Below are experts of layer 3 (counted from 0) of a mixture-of-experts language model. Rows are named router (the router's row for the expert), gate (a neuron's input weights, with its number), up (a neuron's input weights, with its number), down (a neuron's output weights, with its number) and show model dimensions 240-279. Each number is 128 + 32 x the weight over its row's rms, rounded and kept within 0 to 255. Numbers have three digits each.
Before each expert's rows: "raises" lists some tokens whose logits its average output raises strongly, later layers aside; "gets" lists some tokens that make up at least twice as much of what it gets as of all text. This comes from a sample of Wikipedia text that the model never trained on. Tokens count by the router's weight.

# expert 68
raises: "|", "===", "-", "There", "==", "ining"
gets: "\n", " |\n", ".\n\n", ")\n", "\n\n", ".\n"
router:149172074105119123045113112161158114122125164147096130093101116091168186092197116188104121133108142097133116133196126113
gate0:160170098112167120152136088181130166113130129103079059139117117112136144117168183167171100183156097105147148149166124116
up0:147166083098143156132130098155129153121108106087076077158094134134144191146176149165180107157170112112139138113181096099
down0:218146055101115133095080098085100115132148078174105126103186096114100190113120101135111092155202112105143119093160116123
gate1:126116144126132121105129200135205141092128149093160155151088098113164171103125121117152134165121054113100092137144100135
up1:116142102171157172111121196115152137159160178093141142116165106132117064113132180137164120132104133140147075103115109148
down1:116073136115096170185091127090113137089120123075093095152111103138137196126133125205113164154062106121112166142011120092
gate2:127186129113140175070073105150077123125095077151093093073093125107115110125114126090121141066098165095114144143112154092
up2:125128126146131181082096077169102095122125126106076138098122134142109073170111144105174135092156095065143136169178146101
down2:095166152112173132127093161137122125082117151127127125129072161113143178123130150057088071046089080160170156187087142101
gate3:157122127120152162150132106136135111104101143102098144174107105124106113144195181084136113112153097152134106143212117078
up3:130158135115103116172148104127102150164101150110141104119144106170118188118078110166094171108140120059145141124047126168
down3:093184142190137141209138103158166136158101148121131106184140078157216091147129134118085124176189118100121112166090138150
gate4:213082088115144149132138122134114115103073150066113142111156147106143121118112163157139113092177142150134191112142128154
up4:077120125202129134102164117137097095169158079188117110169093105189129178153193186080093097085101121071151154081095114133
down4:135138219132127121096097127134158084138158100103110108105102113160111090167133159103142133138153111089127094126145134149
gate5:128092096140136148077164118185162053131141127091128132137147164111114192123102182141007069209153168079122194108095158131
up5:124184168099104149120152166099064155136139131124142080114108106092156084122133128114181217065114092143119077162117148141
down5:138098126146134116128148134089152100136103190078121134106122155143176115105121157124096130125165128049128125091135138222
gate6:149107073099163136114058159152153081100184192143129111144172139115153105149107103166132111116128137170123085160175185086
up6:152120140150150094132149102128136144155103118140093130119082147144115138121134174049089107158104069067136169153067059152
down6:201127157090154177190068106126136080166157112143094122134113070131146155163052136171095193171137167095122154115140120158
gate7:120175097109150093107155140133097166111130112101114124172123130109149189188132122160132113124138138142095133080098162198
up7:145189115094090109117107119112144131081083069094196173101123178157117082088075175146128141102121080166124115123216128140
down7:127092091104116142098159133144127122190124085161150172204138127136200132104104137092067119135133114127131173083149172107
gate8:156125098063149111115096172130140098148108218137124139068162096102150136187173108074158134145088135077122138115100191093
up8:150124133118140177123105113124074160133080199182132090041092109131082128098082076145135119119180152180137152121056130118
down8:125123097173117166203178087151141139162135192088137104039100158106175120124095147118128149125127120119115133106137134099
gate9:128175161144088105176085130106109152139150141109109079126142131083135195161089112192116152148146077102147109096127106125
up9:142130069146116197123186091148195117164100121127142106162108174153101110126124175191169149082151153152109064092149099064
down9:072105127161108097120100125082146134164126138107174154110128188119033098038126170154170072191158120139084135112134061135
gate10:152150063110137166145085063093141127093114150124186141068051102089161178104126175155099117138138100146112124135150098093
up10:105189072141186149174079053084103111172155127182136109149093181137105118140073197125147144103098151109123157135125149090
down10:195140120101155145156167125156158109144130074098130160112090167150160143104122131112158127170136123074085109152169146125
gate11:104112179120108089140085118146137115055169098126146170121154058079170161148105121129056121192102140138132158161126144057
up11:145151081147167118155176085135141127110106139101141101151126102144122066097163132155152132084183118129134119132149152114
down11:119133045082078079115121155145136155168156102060087136096097123081138126117108122166116090145122143205190137120157200128
gate12:127163123083129092104147093129120141131122112104110102063066133123142127150093197130142136148146124137104196137079128124
up12:110136147150144116153078155124110119120123125157161094168131116139148141087154146103135154174224073117097078162168144148
down12:148117116138137118131150135091162128093189099098104114159137147165115140100097137122122183125142126114141087065113142112
gate13:097158079154125144119077088157035175076121160152154103070144167133159160113103195170145138120148164167092135146108065106
up13:155141161137143083126085152176168117146129157116161140079144095152108106150150177140135108182076129170184110089077110149
down13:121097099081126140112158148129161071107118155111106131135159145121126150125111112137161138111124111098133123154160132135
gate14:119128079151078124081128113155081099075168106109170141121184130103125217151113186137133200110110087122070078151136155074
up14:119162131122138064123170157142147130176083157068126122120109200057098167130149120131146085172135137152096154113161151144
down14:082193165140135111089122112144107121111106127138132135111112217094096140124151101192102137102091100089138124109170104180
gate15:066171095118106155111150127152082081077177148109126121093144103098146157160184166096102123149145137150143135122057176130
up15:162148138169096136106137146144094148111163135186124105137136063136121115176134138126135142114065042157134089170154095079
down15:146090099179135108129186140147173092113136126203148108071109097115171104124121129139091146084099128131151132152095143119
gate16:148111107150064128166131111147168087181096134153154092180159093116144102082132122123044082134148085176142139174094153099
up16:151142134104181120100132120100114102124133113123127082189127081107171104128165131132149183156143158165106142100175219061
down16:158166133082160152133110107147130110143152113116145104187179082127151133142145110162111133145119144132150114104129167073
gate17:186124115177140163055077130157175119131139155109145129105141067135155107154141149098137071175165105129125130143168186100
up17:171150119176113160126082074092223123150123094145172117122087092110118116101211067119112097134161088136172127107206184098
down17:065183122159098120129127136138117159100146185111157149150100122166004087166148102142131093093111080140088151126147143161
gate18:119114112176130134138111139118049114192075136111117190140159158173091195104115167125164073138165182117157118091176099152
up18:133119201186087137133110113130104131130066128120151172179116076136080132115139138075099137103147183171081123112096161169
down18:078066152112171133153103137120169125108135089159119160155127112195127184147078154126133198079106168120132081076165149115
gate19:069145142164132079137139150172138109116186144114156086133132080109138101138122175167100122116097111086114065162112038137
up19:159096112172160125140123175140152121078147160169138078147084108131085093128107165087118188125123068164137100178111126096
down19:200106130092142143137131187143138068115162116170208127107176131079055162147142157172128087158150134128105098149131116088
gate20:113140081163151158082172081143181148108102174162140206144115111140082205123096123162075119105100178120104144128178175141
up20:111137111105123099145129174130157148152148140136186107113128117169114145047125097114134100175112142143103123137120074092
down20:124105140157063171185133142149130160204192160148165165128143151158132075137153151113148125151121139080115118185136128097
gate21:121185128096128104166116119127154138186117118088175117140133083045137132139131123143101135166122146087070168084159122114
up21:094185133133088119158103085158149170145107116111189120111187109099115105115133107146093163101129123141136170068107138170
down21:107130150191176124091127142097097165117084134089111207134175136104142137097112114134091134047099113181064154113143149149
gate22:080137109108103096134119161100127138094083136106133137109090143051115104120121116132153131154114117152140142094106158155
up22:122106071090139155126101136102112130098110092105141154125164143082155093133181121136160134112161153111101213145098178142
down22:141163144089188133135116130095045052127189133121111162175132172157107101085141141113118122160209152144113082172105098151
gate23:133144092169145123119098057161144146181084144117129199155073183141143110122159147142143090160165088082131092143137167102
up23:134170114157130131118134175124092209119131084141146095087168028118134156129090109111119161100119116164138113154128089127
down23:086155169109110152091100096127124119120108112180136092110147156163065120202211102139132103178124148170166143137075055110
gate24:143166105164076075147162153077220166142138150076101161116107162156145156076153140080088064133127059139154150146196110097
up24:162105069148110090159171190123133127117123139109096175117146132116126212101122164133030132116143124129130105162165084145
down24:127102162160185112050152168132006057111129091060139091111119109127062118154127123128123146150099096116129115136074102109
gate25:157153146152134136112123125141112168138129106164168119085147137083126105154137099189148177139100120136140126122107066094
up25:041145138154090093119126078166085125153122139107100078152111166206114094116113133052143148146116126097114129094143137140
down25:149148144196130181131104104155094136137124124149160083104111139175179090231120113164141118144141089120132163117125141055
gate26:129118161168110173141066112168127145103122080133141090099083154129123196137153227131165135144152111144085126169137140128
up26:142140086092115098082186135076187093136148142092073183124169101118150136092124107114119101118151110152109100124139125105
down26:081110148115135148196148096131143130183149109083097171166112120173114113123100152085129134148105125072101090125099071153
gate27:157122076108112068132113147114150148104134121137149103094184154135123123130150160182100113129157034157195105110089161056
up27:161161078071146093133151159127172129138199127114141187191125146143155142173119171163108138119124135189157139122118163095
down27:156134135098168111082167151114101097144126069115088154121107091120136076128095123082140135171196123112096156183138188091
gate28:159120125095109122116140114158110064092097087116091184123129062059113152131134171136152089160181097069109153118163128162
up28:104061113148184144090158124136155169143114147177159115181117145131146110133130164040136157133115187170083122153139083151
down28:112155142085140112057179075158161153080123188123156135123105123114090132127140149152145122128144112150104139163148106131
gate29:117171169144095157125147191137131110138121138083098109186082115101176197120118196145178149142118091121147108136096117071
up29:160093098113138092135179082142142125130202144147130111082129151137123145142151117127126114090124182138128135125150169172
down29:145086097134116119186224096186127107193151159059175089117169145122137115134101136193194129068084076153125124127135157107
gate30:122126145115073103098137166141113148208155152128168163127096096130157093090135116143155126159083168128046179119134158132
up30:094098131103111079119118128091130168154209121145120134118087081118136106116159110204150149088081143178108174104168159090
down30:090122128130117136141111076203105179088170142082168141040147103179034044161116179135171176118078058152120136090116157173
gate31:095160114102071126126110127158154113103140092109183127118109012123126136096169110183134116131069117115117160080104150084
up31:098153139121178115167140137064146120146115166131114118097134194134154104107094152091114145122126156150101075150189148133
down31:075111089107119159155140156107092168160133088146109065102159150148028097126110177175098133106141090126131172124146111157
gate32:131087130128168129116111148113071112185104091180068173068148114152128122117184045122123096093075132132127180135177167075
up32:136112149175101039137186130116126181088177044096164131147100136160111114109119105142158094064154136126153147162091137136
down32:099105184103122102169186116118134107147150097128111125082137174144164105157187099178048084122147113114113090115110087131

# expert 18
raises: "===", "-", "==", "Other", "====", "The"
gets: "\n", ".", ".\n\n", "\n\n", "==", " |\n"
router:149177099086139123120094151158137127084120122115106142136137142131139145099106131141201100155115061083074196130150156150
gate0:131079093082096162106136138121109107171123092149146149102126163133172040092091132103133144134093134137061127106174071086
up0:126082124093051156140149130106030139147164153119139104122124118164139152127089044057105146122085113104138129192086108126
down0:147172119165075213095090079160147118074171159105157106092056134094078118102143116150181051119155082094146108088163116150
gate1:175192131152150124094103112139154122152191123093091125153140125127151172143141109113157117094095103115118119099153112091
up1:125147100204074151116093123106070139147099117151157119071151126105099106132140087106138149141166135150162150198071120147
down1:105134106118121131123150141157154147126113133150102084105105161141247118115127139047102130183082085149125148155129166128
gate2:112149117101135126139158157168107182113120118123126120079097114099151139118129147109166083137140163082122108123163163170
up2:121186077178121125144106119124164092148100150111112169090179116129136126119128119158149110149139102082147180107167155120
down2:187141087069140138115119145104189136173095085153156167172153140095169117136119160125155134094137163022096072121107133089
gate3:108140159086178152138108119120194080103110132093149120111145109186151181115172128092156137099172091091171150095127049189
up3:158118098172065062099145173169097139208164098107096114154082150142168117147103094126081169134117089176121123129088161101
down3:138138110143177158124100149125111127133130120136149089106145197111102120104096136093136130116097130158120126132108076138
gate4:162146160062072112170112100112115134139084168177123098113092113110124110095069165197148127087102126100114196152108195135
up4:149118115174149082179084112118167079138118124131098138162126161094118155118137103119147128135094168063140115175137140087
down4:154122145160112126099144067114129084158089122162158094139203147110197179193115150109171115106110122138132094136118134126
gate5:072168108155147149095107065146121107124165097137117173072092137108121140104194099102189144095180177114094132200112141109
up5:120087132098127111157142157069173152120118136131161121112140148115158123159175159147120088183090076126063075125121126158
down5:139088141127149142154255126135150078174095150146098116110124140104100063119098122174125204155161138139117090087099110184
gate6:156110139105179158124108112104134058151155117145137192172142143191164124086095145114156132114112163140127160125210153165
up6:115135157104101109107098112100130117161167197127125157159115151154156175111077153122051136209157181080105133099189159123
down6:091137135191156127128125117112100177088146117179116114096174176139039046194094143134143090129100101155146134089151127129
gate7:110154127056085130079131126123132126133068107142120132119094155117146095117124123139161106141141130104070189151110146144
up7:117158092049106125066125153117111138128085169145129114069088177112097050113151098117141166111165145137136179135100121114
down7:119153145147125125101133100133101102134103149086119159120161140121039143082103110094116075116126104154131150121114094149
gate8:071105148117118114074087082128137203099111073159130140124196118114135117110124104086083107171142109175111144090154116154
up8:135133127103137158138164195164151139177191101132140146138130083106129143160124141121127215181175131105085119170149109062
down8:122118129130099139151180119152099098164162175104114113111094144198129092121113172182175154099142135047091130139184155150
gate9:128131114129079097122115195090124125105118096174130157121078176133126112123124145153164094138131086037076134084116163106
up9:159160087142158129157128077125157103132125103114178127124160086134143169115148093055163104115111150183133070157152104142
down9:122079154127127123127192186119120180188103191165119139106119108111242062129121073222118151152091128135120137149147102112
gate10:154106148151089147144090121132105134163126124094133074155126073110158099137156153187136179130128050129065160107156123131
up10:108129139084094132123101143130131111122161166144081119133174122124139090125120123106045156116149103119194139117178130164
down10:166104172138120137165111143105194124156136185076189170144093136143201174127180184139097121166161103165089105125142089174
gate11:115237096036128120124111141147144098118154097106128192099124135130172090143145073216138108154191121127165111116150133075
up11:069130100090119138106124123150120112152159095089170112132122084124124103153152042206132094155132130141137128160117182078
down11:104192075139122120111119116101123202099102089049119079154165139128123180154126066168125134128105154170112113153166147159
gate12:107160117125071137193198119138132127156161163091131112141118165167120156092141155080163176119147114151132110105124134166
up12:152130107112128060140167143110136143130148129101083161161082133112111155094138145127151097080159144190080134170181174129
down12:132113133148125146161195101119117119164115130103089113142118082103152129152199157094122118114121126140132135077106130117
gate13:095172073100148158125112138117180136140127157108128158128098108181145093158166137160185131126192151136110135102086137120
up13:091126074101180197126119130111178120126115116117122132146108115176129024188159103184189124139186205102131122125082104135
down13:179091134103134113090094139147109087136123100165118135143134121121130152136137122156124153096101070148155145154134134130
gate14:136151138094132139132105160142142136145116204102137109027111119156167139144088105207095145100092108104093145154172110149
up14:126121079070140114157121190157125122132114163142092117110120112122150099102133163160086073067170110132102155134154097097
down14:139121079090100151132125193101059139089102124163098135124181145129123121095131148179130145110122109148176136153120123143
gate15:163136166120135131090042040113111153141142144149152117140096127132110131097165110119148104103124073084099145182159113162
up15:135137170071199171103156137163142090121151133118139133149098111092133123112140152133185141122141104115133142145172106170
down15:090096113135118127134091121077174134113140147112173156150092146090175140092128128155172149112111117085169147157148111086
gate16:177130097133165175104202132160136120134120113189124156099086130124138130091144162108191107112133099142151139170142118140
up16:132108058093100154145154123114118090215085183152128056103091120047124160112119149157172186135136153160119137118101160109
down16:134041149142198117129130117177147168141132191119140107151136142133029164169112145161175120103118129115152085077090131120
gate17:141128131031123115151080194155103122187098104110152141141099079141123160095114153114088090156175191131142132110129174197
up17:154140160075109094143049139137127132191120138099154120142100078136071153143136129153117107173117144115113130148135129151
down17:132136140191150096158145095147055138100087161115163127160108155147220123180119101116208121116141092205096188087121109149
gate18:101153154049138090178160076118151077102106197117140152132155121124171137052093123129130115068079124113089100100109145165
up18:139180111179106148131150174192075135159126076110111149179155162119087127161142144100189139153171168118157106217062131177
down18:108192137116069109119090190108122106138098106115134102125114147101160139123085131102178085107134062076114135079098155191
gate19:145151087166188063145130164192139137154081125139071089140145049093151086111129064092176122112134061128164071102085110108
up19:122142124115134126159130171131124097159145165126136160145170125133173097116118143144078177126129139184151104114117112164
down19:092130073084144143094091126087148093111109082126153103149101101147216238122141165145126099121162150182125125117091060121
gate20:110144137129222178133127155164128127108144115153203174120185097158121202172133137133137110218159152175130117166126154161
up20:118110192124133060128151128055196062160100171153100086169089157087149067122158113086122133072179078081120131131123132102
down20:137117149124128114153142099164131214111133107061132118167176076140125086099131102168137104185103139158131124093162141125
gate21:097091125066087086123148061147154156095109156120135141115054141137139131143125120112095120136126219101088159153120111146
up21:127141163180136129143069150068112124165128131122130127210186161135126170154187144108144131101090076128128114090187141099
down21:158138127139162107135178096110090164129121066115071127140160137122192116156105119113191109071117141170191142123126142165
gate22:190136149167150174127127160152101125089116127144099137159157208155166165135117103099116171106101140104157182100132110162
up22:130197107103157085058120121149086161100146088154092193132122170113128134081144122122075177100146126111130174099163152133
down22:150119146085117138125183065177171133118125179151139130135133136100082112105117155194162140112143128147107146035141129077
gate23:132100159088133162137105127123156158103130109131068166132139134179143073137134121127138130169142099083146151160111127091
up23:144146126153132121122159111158092059170134144111167094160111141093122188126134136160143151061137162150088077082167144118
down23:095108199113167123109106116099151149133137135082181147146117125162128155111098173121140094123133203114126126167135136051
gate24:133173090146061099165086182141157108134109175058130164069137101120125180126152144120125137183095118185121150084167164151
up24:176189115088117103140118056115146167126116143125113163148100104132143198112125129163106141238114065168153086185132115164
down24:170194120102102100134145092189117123086123094134084136169154123140151086188147131129107146128157082146147204081075137122
gate25:114138073103109151129132172115085202124131180109130081096158123171136191126126147118174113154138084149154099083139119142
up25:094112184127156071120117075135166096112113115130162149158101119103120070122158145138092121148107150147108154166085157126
down25:104059177085164111165019114147136111155105116176124131159118103164114117182106128135146095167109103070092137097171160182
gate26:098089115095123154127120144180089070109145096107107190138176149120118156104140182120116088143137116153104130115141145110
up26:152121202104122147133126117078125127139098075133081083154107106138127109134143079115200134179082131110145123134087108176
down26:109143115082145133106109186056139153131116131200101154166196083111203154116154136197162150167154172191149114164154144105
gate27:132178086090144081114138132139140174174093161158160130131155094084106099096120142094166130151143031138141172090174120106
up27:083090151133109104142104061114138148138145108102224106127141198149087150146089108187098182125093200138146128129117144119
down27:164129205132149147077100104135103151129128147125136144132172145115116115099111103129164068109104123117157135097065149153
gate28:125104115116160129180129058136145100160148116086083164166124216157148142121099118138100115180083073079109117160061155064
up28:093070098159102087158133111110123123117185150148139166137133134070105094107110140222139118159067071154157207167126118112
down28:114086190170103124220137119111142141131140136175097123087122123067153097172139138246107124156103114085152175116136123108
gate29:085167163135137107015138129169100078126083112151132082123144153103132143108097143168120156127114108093056160107151160142
up29:155134106139120116182112125111125158173171121115122144105089104094133088135135033126147111102135130094199060151099080073
down29:088132068114145165170229102134135121129159132093162175140193121165229158088072212087098154125114148088166073114125156117
gate30:200145156179144096097126106165127157132092088114103131060142103128104073107128132141111124070135150123173098111140100118
up30:108134169110130168078190118113189101133157147185141138158131092122145142139170141130162121151107199111138079115103161172
down30:132120134150116090164166143165179137111170102138165124161186093102157165136136148059149127164135148149183082140063176145
gate31:127128111110171177146090121159154043149149186093182144146161154105151141128144154145153143128135160133174177071088168149
up31:134108128139099144103119097121111104082123183134160037102073134078129106157140113111152140101126114098194173182115067129
down31:148121154124131157120148111138138166072162095130110130096167120110070140146135104136085164159153111115142168125136150165
gate32:130123125170113150116125137167150152092131125146159092166141128122118098158138151140117111140111148074118176134135152088
up32:128180085160103138147137157136153132108138045187117101142094143106140201112113110102100145109183138092079174082163149084
down32:118098061136132089128059129118181113125147077107110081143140141116159080137086151093125137094123087130125104106076109096

# expert 32
raises: " since", " |\n\n", " |\n", " as", " latter", " served"
gets: ")", "\n", "\"", ")\n", ";", " |\n"
router:112107125100070117116091086119155104169055151088108119105131069103163167123164126162144120116110108092175137147128134116
gate0:102103084088117099150103132119130161079120147121111146128099058108135174128093129119146140130137201153150134139153138094
up0:073108120149092135082120133133159136164125148150124149157098132145157111118087122092143130160168139154065110142103153149
down0:137113162064128096151061141125124091101130075088094171074188192138150141131051087137112093175112191136120064096152072155
gate1:125123151150108153181086081165102123054122157113061123128113076099149135117154128189174117122144142094175149131087107104
up1:093167116175110118202083125134187075120097164148081153105159077053134121140128052132130101121128137107140148072152136094
down1:131121164205141171102137120087104188124140139059195110087117127102121128126157141092128136139150177115125039098109139126
gate2:122128118186071180150119137075105142083101138169134079101088073133146172134141108129056089124155147143165143139077157093
up2:113086108134059178180101165102079130083091149223173068104074097126127151106151113141047092146116122096103157152090139093
down2:066149136136107135129109121134090180107172094093086149060095115129104099167164111069203117139078160157139121102124138176
gate3:155149198150130136147144134142120116095038121192139176154114154147099130074059176129088136139162094132074146130143102155
up3:161131165138169130113164137192147129146150130138127088161072109121118122104165149175116150149102124136089117172131131121
down3:105144173125125108124141139105123179098147183176121072094117121098121122116179043122119193149122132124125136188099139174
gate4:176167175192082108096133152115188139086089112057131158088164095126126127106158084131110165108121214099162169122135130125
up4:173134083136175141071112147127096133078168135148102091146175147139189149120150077106120097134112038106115121156118145157
down4:164162120097123122181118100107109138183185049113100143049149116114171137138072085082063120104111069133165137132102121109
gate5:129171162145130098087148146188145114191144107133085145148124126108152099103149168049096134104185097121137120146212095100
up5:109136095166092128197096107149133161078129181123131143114111108169098157119142088206142142144113094140072116101098113153
down5:091129097136123122184169119175140078079163174093151077152128094123031163121168122146158176165155150186154104129121143136
gate6:143082102109112159077162146145166186172132165106140157059166142178125132123115142088104098084075105170117170101140148091
up6:149133122182159118124144168132106121133104128177159135145115128140122096131171092132145125093184117124145133127074081130
down6:082103136099141133121208107072155131097114128112102069099126164102166125179099155126137165108137092123103119168137120075
gate7:177180168180105151151119125106166137085170132133131135129164176203155126084166096109130116157118126157122122126108082164
up7:143124115113186103094183165094083148116121162180071097139096147068110066097072124080065104126147121160155093113120182156
down7:175096172120122176165134141174112137120103130159153136083094156153043136130118110141106122123112168108169105142100154157
gate8:084115155150141116127160119156181109154076161130155157162153121127091117075154135148137134158089164168173166135118074115
up8:159164107136099130096139144130107132109106139132106137140102078153137134165152069191134139164104156123133110114104140084
down8:120137119131127114099103133113130122118121113165113092127133105119120115168069087134125157133157128063076161198103144157
gate9:174166106097100118204132107108109158141056164084128107121104122106114119148096091145108074060144135145113189136096079103
up9:127123146075139069168200124092072130105044212145131119160181100109134135142170110189157125089137135097135155135120112124
down9:123121110191139161152112112114167109090150104128155121131129145100138155114128185141151138117131073136132162126114162102
gate10:076125130167096078142110085081172165116086085143126150103125146153169151151162120225191134110142103181104184078085091122
up10:123112074148123203114118125144096111156109137114161127081057080124098067106113167153124128117101105068064101101130158141
down10:108134121088105129145155117082130166137110082118132126157137141166161208192138102095144153126129085116118134106146115098
gate11:139147164153136110152175163147144142131130168173090094085106105153201183086085152115140131113152111133167100128083116140
up11:167114130102132099121147158129137136158149064161121122136100125111144125113089087183116188146124113170110105099155081109
down11:116148198167044134087162181147114153171142105147095118078077157210088100142156123126140103155128126152126125170117173139
gate12:077129151096115159159123089153136156153081132148109153137130128113171102129165094100138101097172089085084145159068116110
up12:143161100161126144102113161147179152133191096125144148157127140173141147111111131129105195093057205177162127083120148115
down12:153166109128131137127093093132121103076130172156106136110146163132103112185109144147167118110138099136111097111077125152
gate13:137205124137095069158116113095151113111144150096129104145175113160129153099179113117077121111102223168144129130133136098
up13:166133131125100094118130119070177119126170125126147104121188149127136154137177179131159175107108164134150165121113106176
down13:106108133078135108161113152076099145122176189140118101130121193108110093167154119140120132144127156143143164134154171107
gate14:140141137158127138125083130118159093180094137078128129139105113166137130126106199146173120120125108160129133150213161110
up14:121205136159120134094137089164104112138108099123109098122127165086111134129190061137080147123115164097172119084089142183
down14:141114189148125151109116118133166106135130156067103119152106149088067115131089059142118115101122103116077141152171131101
gate15:139096137163137141128095071113112131148135074157157132073156139130142128112114054124165131100110124136083217093124110101
up15:092170067139118160076101136126173115242145098197190126133115074125114088153132123132115160104109156153127157139194209109
down15:122147111092139141103150116151105201119116135127195169088204156138215150124082121165123093104097131121097081161131112105
gate16:080093120161128170117131115088130072100095140115152151149128178143134129093137181128162127092124166191141124125190062061
up16:105083111116149169119124135100099025107115181197175146171144118089153162129161162150134102134146124136116060134123055085
down16:179166136146097094103147174125099080105138092084163121128178122106112102121116080163105137115090094104106156195119123097
gate17:122142202093046136089091097136133173145153140158187114122056155141112129142158137149187081105122181164164141130142138129
up17:121129159184077160145143153140159123165143164152164031127088108149104155180118152131125148106155136152171114170149111054
down17:160157114114125122102139127136148142117120132119135103141184124124168128101152122103108158132201110083174096150107045092
gate18:117128085153099095093099117201102164078153065079141096146138113103096107134109126156147125150101166055088179135117114117
up18:138097106122052156084167129095145100124108114130098144130103103159160099164171160089160155144068090126126142151070131099
down18:096082112132090178160131197117086155123148183103086066142099149158089118149114132098130155122157153152171164070091158136
gate19:148110088081175050165120169093174077159118117155094173103158082113171090121073156098108183131155131128099119147185138101
up19:171105115145183064167102101189075134082131146176110125120135122147166131169036177150112202096138142121106104146115091129
down19:117148082047136133053136123117174146128114153102091148168130104126146190162149136094101081115180123130147135071067152128
gate20:086163112155135123182105166164084113097116157117104096074142113128163113182162134129153114098123105135129070174130093101
up20:152106125097133125118126112135151152126063174053089096072169098122097137204102124168198089145148137155137187136188152069
down20:150138141130158161108092127116145134111156099082082142123091167120058074105158134106090142090073068110145132112093136118
gate21:101114069100116109132121064103146146113045123123136185098169097140119136148095120151121125122091078141117105120208091171
up21:167128132146116071161118103163142150140081130082171164156160092127151158134136076155141090135088139177122134167151129088
down21:128132108086079202144125088047113109140131154103129141124100134104026123103104140135095122105139151092152119102109144133
gate22:085155127108147147080138114063148163141083144101112153080143070135143101124123157132139094146163204098126023139165105128
up22:138108171163117131157070101139151117132145109123093158161065172168105121150108107131126185172133074155153134139102124123
down22:195095113149222109145132155061138079117151138075160098093139075080110142138143133064122129119089113074172147110144089107
gate23:186105144152105121119153099149141172102150162116127148146127041134102147112126081108191134087171109109160085121175127038
up23:043132133131174132119108088106100062080152104151101101138116163112154112123104176170116174126163112157146125075119133083
down23:162136148114096109099093169154165123119091170068176174093093141072122137126125083145151113106109080161148112106136158115
gate24:135112147127076129176101115161129064066053164068103085147111138129118173099143103135091151148122122121133158142063089074
up24:094141103141086092157150123084152066115122152096080162132115106159159107122114136133125118108168173144126117138141100128
down24:141134124163138173082122112145140161142102145127179135233146082134109101116096111124090153144132077095148127125159142080
gate25:111128161157163114174127068143099092189080110101040130118138122044110114140137141123123096127100111114153149203255120057
up25:148163098112143136129120150070145182130144155156162182152085180173120110095106138184181147123193094148103129111075120191
down25:150075095121171107109148139166154120098129133117175106144078086111191131069187135075139128161091139103111135142178082114
gate26:074105110125096146159098148124148097141143144116115216107113060116154147175086132091115109149129134103129111128121077097
up26:181103131156148072122115133146130138196146081118110073168094085129139156120134158124176134164112139132198068137103161089
down26:128116105080144122191160122192100167163110091126128110116138103150062151190137095118119128163143088131093085155163135150
gate27:069095193118113121117110136147157146131201130155145136094108094145158172084159188108160121064159131176159170114149103149
up27:082129168127134103094097141145178131152168082124205117145117116114145112086205133082133127111211121153133151064125122148
down27:106132152085108141111088084177091097111143111183116040091093094086115118181140115136200118134114075051108156126144153123
gate28:100140092128132143128115158152145122140148125102083146142105152127167205104108134144110157127078159080110191139095134136
up28:140131146100124117142106189164140098127123093095137112192108091082152125138121144145106149141060118106110120080159067117
down28:126135187070124098114122098119128128147101165148110157138120093130176180159147115104146141097069079123166129161112098121
gate29:083156154127139158162138110122140149119091160122125136158158217143124128116104149139138096136162187121163169094096121126
up29:157126119145115117094157135150106120091117130123152166142143163139103107111130105218149129158126146090106119162129159162
down29:125145072159169057097161147135122132121157131141142162089118177100088186147062082109101158085179122088129121144145119142
gate30:084177152150090107121126086119146118115101141100106130159083151182155187135133147131102147076072136135200085105096068013
up30:139117123140192146123149123152092203186110155169107097110121091061117150060100116037154166149163171121105151114115153133
down30:080200093108067107086118166142130107123097139108111122096122127084100058077097178101157086131150086114138136160083129111
gate31:112164136083070139136112129166133092125095119154150142091127126110115155116132165144097185088128136089134124113088132089
up31:126130099150124082137140111081117125144167164087139092135167135132098170127114124133123119138134144140153078105069156091
down31:157148161154148143148087165096175122101194069150142119190159084142120041067103148173192152183148190077178093111161126173
gate32:137133170090085130154157177094163147114084155159142111110160135108080168137069180105125103174142103152076171119134129087
up32:140065138095132113135111157152122117171143112091146115061128157131127121098080161169115161157179165162126160057140145141
down32:074025176112138122101089094117123129091142142141154136163114165131145069125158118138120080111134104123145146130111159134